config.yaml
n_layer: 9
n_experts: 128
router_score: "sigmoid"
routed_scale: 1.0
router_bias: true
groups_per_token: 2
lr_router: 0.000842
vocab_size: 8192
norm_eps: 1e-06
batch_tokens: [65536, 131072]
seq_len: 1024
train_tokens: 820800000
steps: 8824
Below are experts of layer 2 (counted from 0) of a mixture-of-experts language model. Rows are named router (the router's row for the expert), gate (a neuron's input weights, with its number), up (a neuron's input weights, with its number) and show model dimensions 0-255. Each number is 128 + 24 x the weight over its row's rms, rounded and kept within 0 to 255. Numbers have three digits each.
After each expert's rows: a language model's description of what the expert responds to. This comes from a sample of Wikipedia text that the model never trained on.

# expert 38
router:132172095070154137219136083094100161157159168156150125146127128127093117115113146176130143131182146080086125100119152141127128169162081123133128151130132113087116167147146152158150113141131104127143127130112074120169152117110156116117098161158098130110124065139121116093138147178103104134122090159130086138118120129109088134111117159113106129112133135145154143133118111123122110101146155085104130163153111129094119140114151163124118106110145116141157125111120156095125146070158109109133103099132146144137134141124148107141108154142121124138118113090125133141127100137138079128154136102112137126154153177129112144126141158113163107158134123120103164128124148149167145103125147145094121136145061104117127102134155138102113140128093137144097176130082132146135127101142111
gate0:131183142128117128133134091111158124158131116075119173162122165125134127150122128127162138131124119125146118131122127121131119132116097171128107144129107205103100120112134125129084160058182127037160131091135131135122129126122119093123143112123203132105091129097135110084114152142116127129137121111134130143117117143128117154127131186128131155140129098137094126137132116070129101121127116143130127099169161134111135176125084134117107102158102185129178129120105137143117197122182054148146131123125119115120149168128129127127113134128105130141152079118153129113127081144119112138146132131141118129123147137128176128134124134131117129162129131150105120125162157114128126128112130163126130130101124126174110113141131141152087134162138140142136128113120178151128141081104058
up0:101180076134127130128123089095129124151103098125122152128163133129139117131111131127184129129113105079157122130187120165128109160126127169121081123136196153126099129129136113127123136096137127103166123136157111125158112135117134114162212138128169149129092135080112113119144136134098149130133160135132128144129128130121131121127109158121127105099128122137117057113171082108117124143130126114132146121124147124125133127119072119127128130175105125214178125128130132103109176136155102130125130109128136123156128142081119122128074128128094130147106072135148132113125120105053114165202129137137097158120141115130140162159129124144130135154126179154131145124123101109125115131122127167159108130086127124141134113111107143152116092146128131119122134111115184128128127096120085
What it handles: Possessives and past verbs. Possessive pronouns his, her, its, their, 's, and verbs or participles after was/and: made, used, took, won, given, forced.

# expert 54
router:116169099054175157168140123091095185153106140123139140127143098125120163119141112149191137109119123091124118099140110162132115148139106127127119110131134091150127157138092173152158158143161114118160127125149095136153117135140133105121101174216089132104120092113128123136101107115112109185155116108112112099132131115116126117120118107128109151105111173131077128127110093098103140110150183130110123142166121140112123128163119107109119124140145160097123107146142119110143143124137137087141096105095087112122134094105148137143096129136153095149146107088070124113116145131121120076138146136113145078144142116162119121127143150147136146132147099141177160137127155135104179111108117115108125128102064087113135132138126113136111117132124150133064169137117132108140145142123145
gate0:095114118134111104127123125138115131161136133087117127127091075139142116143137170141138128127099173107132114084112126148118183145140127113101120136134127091130126068084127156128114118087154127101143095127128135115116122174128121161128129126164127115129128130118104150097123101128133125105128125205098130124116116128128185129158081148121125189136163125127141123166122108151119125119131141137123079092131126130105126155119094094103152137181157154124171128116121121090099128077126104121191108142120117126127143129079097088146128087153132087127151147192126095116123077127156139195127079123131096120162129128121090121171141114136128161126125119119129145106157151136126129119139131134098128169085122163157106122127167116118130130108099149132194118126123102121143076144137100
up0:108171088129119123154074135137135118081089133128129130116204166140135142135107142131118159099141127110137150178148118125145119127130129189156120103079127135127105140160166094128130129119087131125128124081127116091120161097127081073129131120114154132142141114105126105148156175118098142118132125124155128154115127121131166179135142128133130061181123097121122129122123142131128132113129116066209161130130141148123143117142150143132128094128121058160123128107150128120105165179128146125133132123145170086087087123134142114095127128128131213129067087108117175127155138161111132124151128162122135132098139128128091175099129129127128128129130126128141098126123108113152109128133119126173128148153154123109138146132111132129099143137132116121099137141103138137092172132127121
What it handles: Opening parentheses, punctuation. Opening parentheses before dates or notes, also slashes, dashes, semicolons, brackets, quotes, and back in come back.

# expert 51
router:108119083046169172160136115096137150129132132126138118111102101097131150118136092178178126138131144096127137138103143136095122125148114111157117132115162130135152110137142149215175169126172133156125121141129139070115121141108157098151122127173118137096115122099173149121098109143106127188131116127125123134134140144104123130113152102117108106147142154093152158113152099118173125138153100097091158160129130147114129107120195106144139096144114152120105120134105142119158149085078156128134096134126123136137200126101128118130140086166110116147141119100128105115121147153130171117119145147133158112115146132129132122135122142153144112119097102146104162097158168163133148158134141115098145125145090068127144113134155142095143150142115111152091138129161163127140131116118101
gate2:138112156129127124129101130122133147194123067164129119144094157128182105115106160148131158147172108122129083098126111144127081154126104110137127134133123103109129120206111118120151155127172098120120173130113065144130153112124129119070141103120151163126149143117122132122111131119135117128140129164193130146137129168180151141178130114104118121120110109138161150072101128127128154129148138125113135108195114174122118129115157119160122136130124105161142147121162108124155118164110116153133090129098159088123170135123149148129138138109132170099138125118139151111158136121118130147135127158066137140128157135184129095127131132147174152128118136135129127103129144129129092122143091124128134157127134123152128100139152134122132070086058126140143130124186157135134098105100110
up2:143186124148107102129128126120104136176117130125140148129141127140136111123135141065219129159143118130121121128194130123126129117128039147094093110134153129127138140129129136128119112077075101093131080167153150128135118103119128100154135174126100119137128124133130118181132121075182096113114127108110123122112106123105110128124103104125151130132072135125085155143147160202083124122124100134166118091074107127103165106152094132123123129115144124135113126135162128099114126154117130138134119185150148087128126115125144110127129121121128105139106128152151129131153177105131122145128099128139112125061089087118149154126130082100097142159109143117161095135121176128128120148125147126127130137128129122128113108140132156155114160125173124123113128115080145135140166151127124
What it handles: Spaces and signs before numbers. Bare spaces, en dashes, currency and plus/minus signs in score or statistics tables, placed before digits, e.g. 0 / 46, NZ£1,000.

# expert 31
router:164167110056171188190151101097114154136115140110177113118106101102148127103153095159121195138125116113119121124118147123091137171128149068138146119122174132108132114163132114203180117144181098106148099134157115139149123113139143104117085104108107096127149135107124155122134111163073143159150067119140128123152135138076144116145145127137156123140116118115147149140089109137129144114123159157120146137157149087096153141134147115119119146151109140150134100132106122114118149119142112102164090145121125135138146129104112112157104141145148134156126106076130105113105102129105141164137092169087145098130140145133092125155139131146171128151155120148141156112129140112185148074141125112132130131114117097119108146111139140130156124131124138113132119157087125133151111146147106
gate0:105132146123131142120127052130124118136148128136096128103091107206126114097152141142132145129135080125083132112178149127120134143128147128067124098101083126147151130121127131126153128162125136146118115122110117123127116147179128140128125117108121107107126153145171151129133142101125134127122140139117128091128153160118129112135125071124139123127130144163081151124119095128133138113115138123135122112136133125134146154140129128125111132124121121114121096150156161076124165110147174088117122130131127139132127128126111130149126081125126128168125129132105207158126148136128106139134139132023127116129138151152124159096106107130170105127165094118141187130134096097114176125117128134130138107150120080135130075128126124125160118108128119128099120147079027128126108044118126
up0:114102127128127128123017117133128124099179115128141114131156093152123131130103086117106093168145122127136187106173131127135120147135132122062125126148150103127161121127148141127139129133101133099135128126098124129140133123127165132102144128156119104146138145145129129134135131046116114110126134130097046131114111130146070126117185190131093128122112124126079128124139184115141123080078133140151128135138103155106150128139119141098108130164138129092129131127128128119099129147124090176129134218154127133128127127163087150104126101097133144132134115121132107138102173128149129168169127125090140123125109170161152109119140095113136101121138097103116138177126131133118131160166131147119116146122128132127109142171149127143131126109199123123108130130127133128122148129140114
What it handles: Digits in numbers. Single digits and number pieces inside figures, decimals and money amounts in tables and statistics, such as 33.6, 56.6%.

# expert 63
router:088149090063145166184129130068134169157107164113145127134145129105109159155147099173168138106130130119143146104109129153096107130129115125099104123148137140133113118155102165183150132136180127083133152157127155147166125107100151111135114121174102112101156104135137137130110099138108122176144091142119115135104151155119126129100133130133099118134125187127125138109128092128130098109136127093110136148125140100102131129173147116119121084146136116135119097117145151130108135082114142126125075100086085116137145095093134121137110104180142117135123108089100113124096160128138112135131170168118135087140140126173126109108158152174131140142149108165132143104125184128111138103134133139118100145109085053122111102135109144121151157111122140151100158139158165147160150116118141
gate2:113099131167138089095128131137126130164174133123127117167132080128127137134114166128107090105146173108132129087110125154114127126146115041134137138142162149127115127087126127140108105126128142128136134131147128127100129189109096092181129120131121127147086128154113094132140158128143130166129117184126103126129137084100125161127106128133141120125146048132128113082070143144128110128124124176091124126133088153087150140111162182092125085139160167131127135125183122139129120118088036129120133134126132116151148126129196115119135110138121174101108134141133130147121129179128134127127128153115130129124128146118128139125123105146093146155130128145131109107140172129114133158161150095096140072152163121107125146127127092131178132088155132141139112140131133125089126137124129
up2:163144128154124121128088119171123075132108112121130137124126138066118128132111142119124124150084120128114111129113205129116083095134117143123157136174130108120124124125132128115158147142100137134127163123113173151198137064093125142128120138122159149106124200128115118145130027162101090129127127138132127142158102107127105106121123113105126131133135161128135128136180122123125125127136132137157158132131153115107081121160124111200137124150124091157136187098111123118149124180133121129142111110132152131110078128120097132149175132062124127121127141119125095122136129116067095137125123143129168132144128154128138112136139127121131122110116128174109128125113073152136126124128130122126136139071150092137177109127157164154116091132134082128127113123126138138161085147133143
What it handles: Opening brackets and dollar. Opening parentheses and brackets before dates or notes, the second $ opening LaTeX display math, and spaces before numbers in tables.

# expert 35
router:125184071061243127198127101098117169107103133136126122131104127117162156123103099162135113144191125129100111084114148131115139107134115106153105136103128137065140141136123131199186143124187100105136107123122147121143119141136122125141101122180128119115144137133131113104139112141131150172131106149142091145129126116117147106123115152153128111129163143111118126144112117139128077118153109155135173143148113132104146136143122151103114133134123127152120120141128125150148149122128141112100085086108133144160148127129131121135125118147129111154141112109151089083115149141126108135160136137112189101098130119157115130136138119109136094131121151171109155105162110144150174075168141108147132127142121075137107111147126144116147118128089133116105122139127127145124132117096080
gate0:152184074129129124200125162118095160128132099109152133130162096133161172084117140138132139167138116128101104091189139126114139160125130143109191127133155107117135118138152128144108138109142129129110118071241119125130135126116128146177103118138127130109108130140122140115139150103140150073131092134119140112128082127129135086158109139131141099112156155130162109155139127177142135153096129131120197114161110112109144134132137125126105128126138111109125110177133111117062101143142129137125141124089128109129128086132110109096129121109134209118109128150137146115128091118152119141165128118150129093129133128143107170133088130167126127128135164157127110099126122126130139070115123146130168126128140121105108125132154132129150134135130131112175098139122125118116067111123142
up0:065078156132104136080139115147171123129125135145127129078077122128118137127116102125127130103120126104129144140081127134169128128146101112130065144134122128151116120104119148126131125135120124119168133156096128136131149129133133103097125129121135149130129129097139121130087088120130112195122120128133123121125141130118128145085135098131079135159106129120121130128126129125131133095137110128123101150119135169169128138128146178110151129134125128114096128112083133138131134128100168093137134132161116147096130200120190129157122123140126106142105098128088124185127203123059132119082121149095125130122132131132115133128147125038128128134099109143143130132143136145128140181131158087129100129176128125128127125129124106155080128124091091128077163072125117135128212148127123
What it handles: Small numbers in tables. Standalone numbers like 4, 12, 16, 22, 46 in tables, scores, dates and counts, plus spelled numbers like Four.

# expert 23
router:122157119037203127215142131114131154148100137098116127113119067130116133102126076176188152145176124111089117103131124147130139161142123137176131119102154170119107149140093108191126115149135118127123122131118113102137136158110128119143134139130112099088116112132111138079142134158115131186164106105154133120135156136135092143125124121113129135164148116103132155100107100099130102123121113092118135140133130095126140154097131159133131144165139162139131103132107129081125140079134131122121109117131143121143190113096147131116103077174148118126121047145106117113111127132135162130123117092135141116110082123144127125147128173163132121133166128149105138109134134157123120102158141118097086134137133135119116149124158135090116147131119148152104137126132171141134121150138148
gate0:136131109133190133119120131117117148156129124127087113181128187139125135157124178110131129119149123083140152123143124137125124130131143152105139140158120127127119127122127166135128123140130117133136122126110119133175168115162135134131125127123166127164126127133122139127132186119104131152127128127113128136130141118110164130112192128148145128125095127126128122092120131129121160129127080120129115135052148069176125107126110102123125149100026085141113117108110119134127158126140131122137121145133134135098116118122143128163128090159153183124125128128130160130135115186157129144125115103138116114127126149124074154180208129128157141119136130168190192151071161105184131136108131139196143149162130129129153176127127151116152145128152124117105142164114119146136144107123165
up0:146137123115203173149166129118104131128104068147107125107126125141116139127096133133128128128176086129126125101128226121130128118114180127127128135145122128129133179114128133126129127131124103116101123129151117111146129081193115158156148108106090114126097130130107129139136142128092151130120145132127131065131116125111089082115186139126128091125128087149136129128127165125126137129117131109128128141212125094128148113120161112124118166158128139126112136150128127110095098091141100124122142124155128130131127091129130124136127079167132134128116082128080164133128129135150125121134127068142112111078123124124138127127145078128148127140135130127078133172129129093167132088107089129209115130091132140129114143102099128147131127130127119093116121130128221127141128116127117
What it handles: Line breaks in lists. Line breaks ending list items, headings and table rows, such as after Ice Cube, === Food preferences ===, or General information.

# expert 49
router:132141128100153117178116138056104200135141138130151118141147098118163129109101108168121143115151116094084126107119145125079128159169155134164116141097134131132126129133096113190150135179158120108118102135142129085162090140089146105133139147117136132116125123129129134086074116143124138135089138105146109113104129118151119154111126161123121127186150100118150131127097096139103104108148098143109132206143122142087179136151168129104126090120126160130124101125138112122131142107117159132158068123106158134165194139109134098168109100149133107127101122126127114085106123138104112114150149132115140129108121115140120164096156098115143127117170098145147129077138130162135115106163131118118128112105067090130111124166146128157112118128139169108112133099117132151114151105116132
gate2:128089112126126125140164143153126127058123129129122152120134090125126129136130152143099112158113143144124124141132130124126125093133119123139152098131104158107147107131098149126156128110126117118131132160143128113113162102122150107148133126163128143127097176131124090131127155169128138132129098142167101149124166189126103135074085130175129092144126113130111125134123125139120124121173119201131135106150129136127126120138139125121152082140105156180152154125158061117088127079131206081127102100128098118150139126111131145127130160101230127139111131128127122138113114150084136152107132121147132137134137125122119156112137102127091115130131137147153118128146130160102120129160109069086084113143162122128086134129161127146121081140130127111127131067170125128148095128052138
up2:127130122112128133155114082118140148129147151165147127086119206100133121141147124128128099129126090146130116128140123133143116095134098109149129081093093158105128127142135133132174165104157101087132129171146128120148137144125157112141142184118128128119141106133132148119120121120131130104145121128195107129132116118176102149074127074116127162123118088173135144080112115126114120099132151128146136094134099185080141157133156128113187128128145132157127071090131127121124121108171154128107072094139152129158140115098122127210113134136167125127141115125132110126126119132131136137121118121132124142162071120120122098102106103087127127171123128125149140136162100157136080131146123117118173132093105128123063129158128138099127098107187131131129151123129143180132102126103155
What it handles: Mid-word pieces, prefixes. Word-initial prefixes and inner pieces of long or technical words, such as pro, trans, sub, ac in evacuation.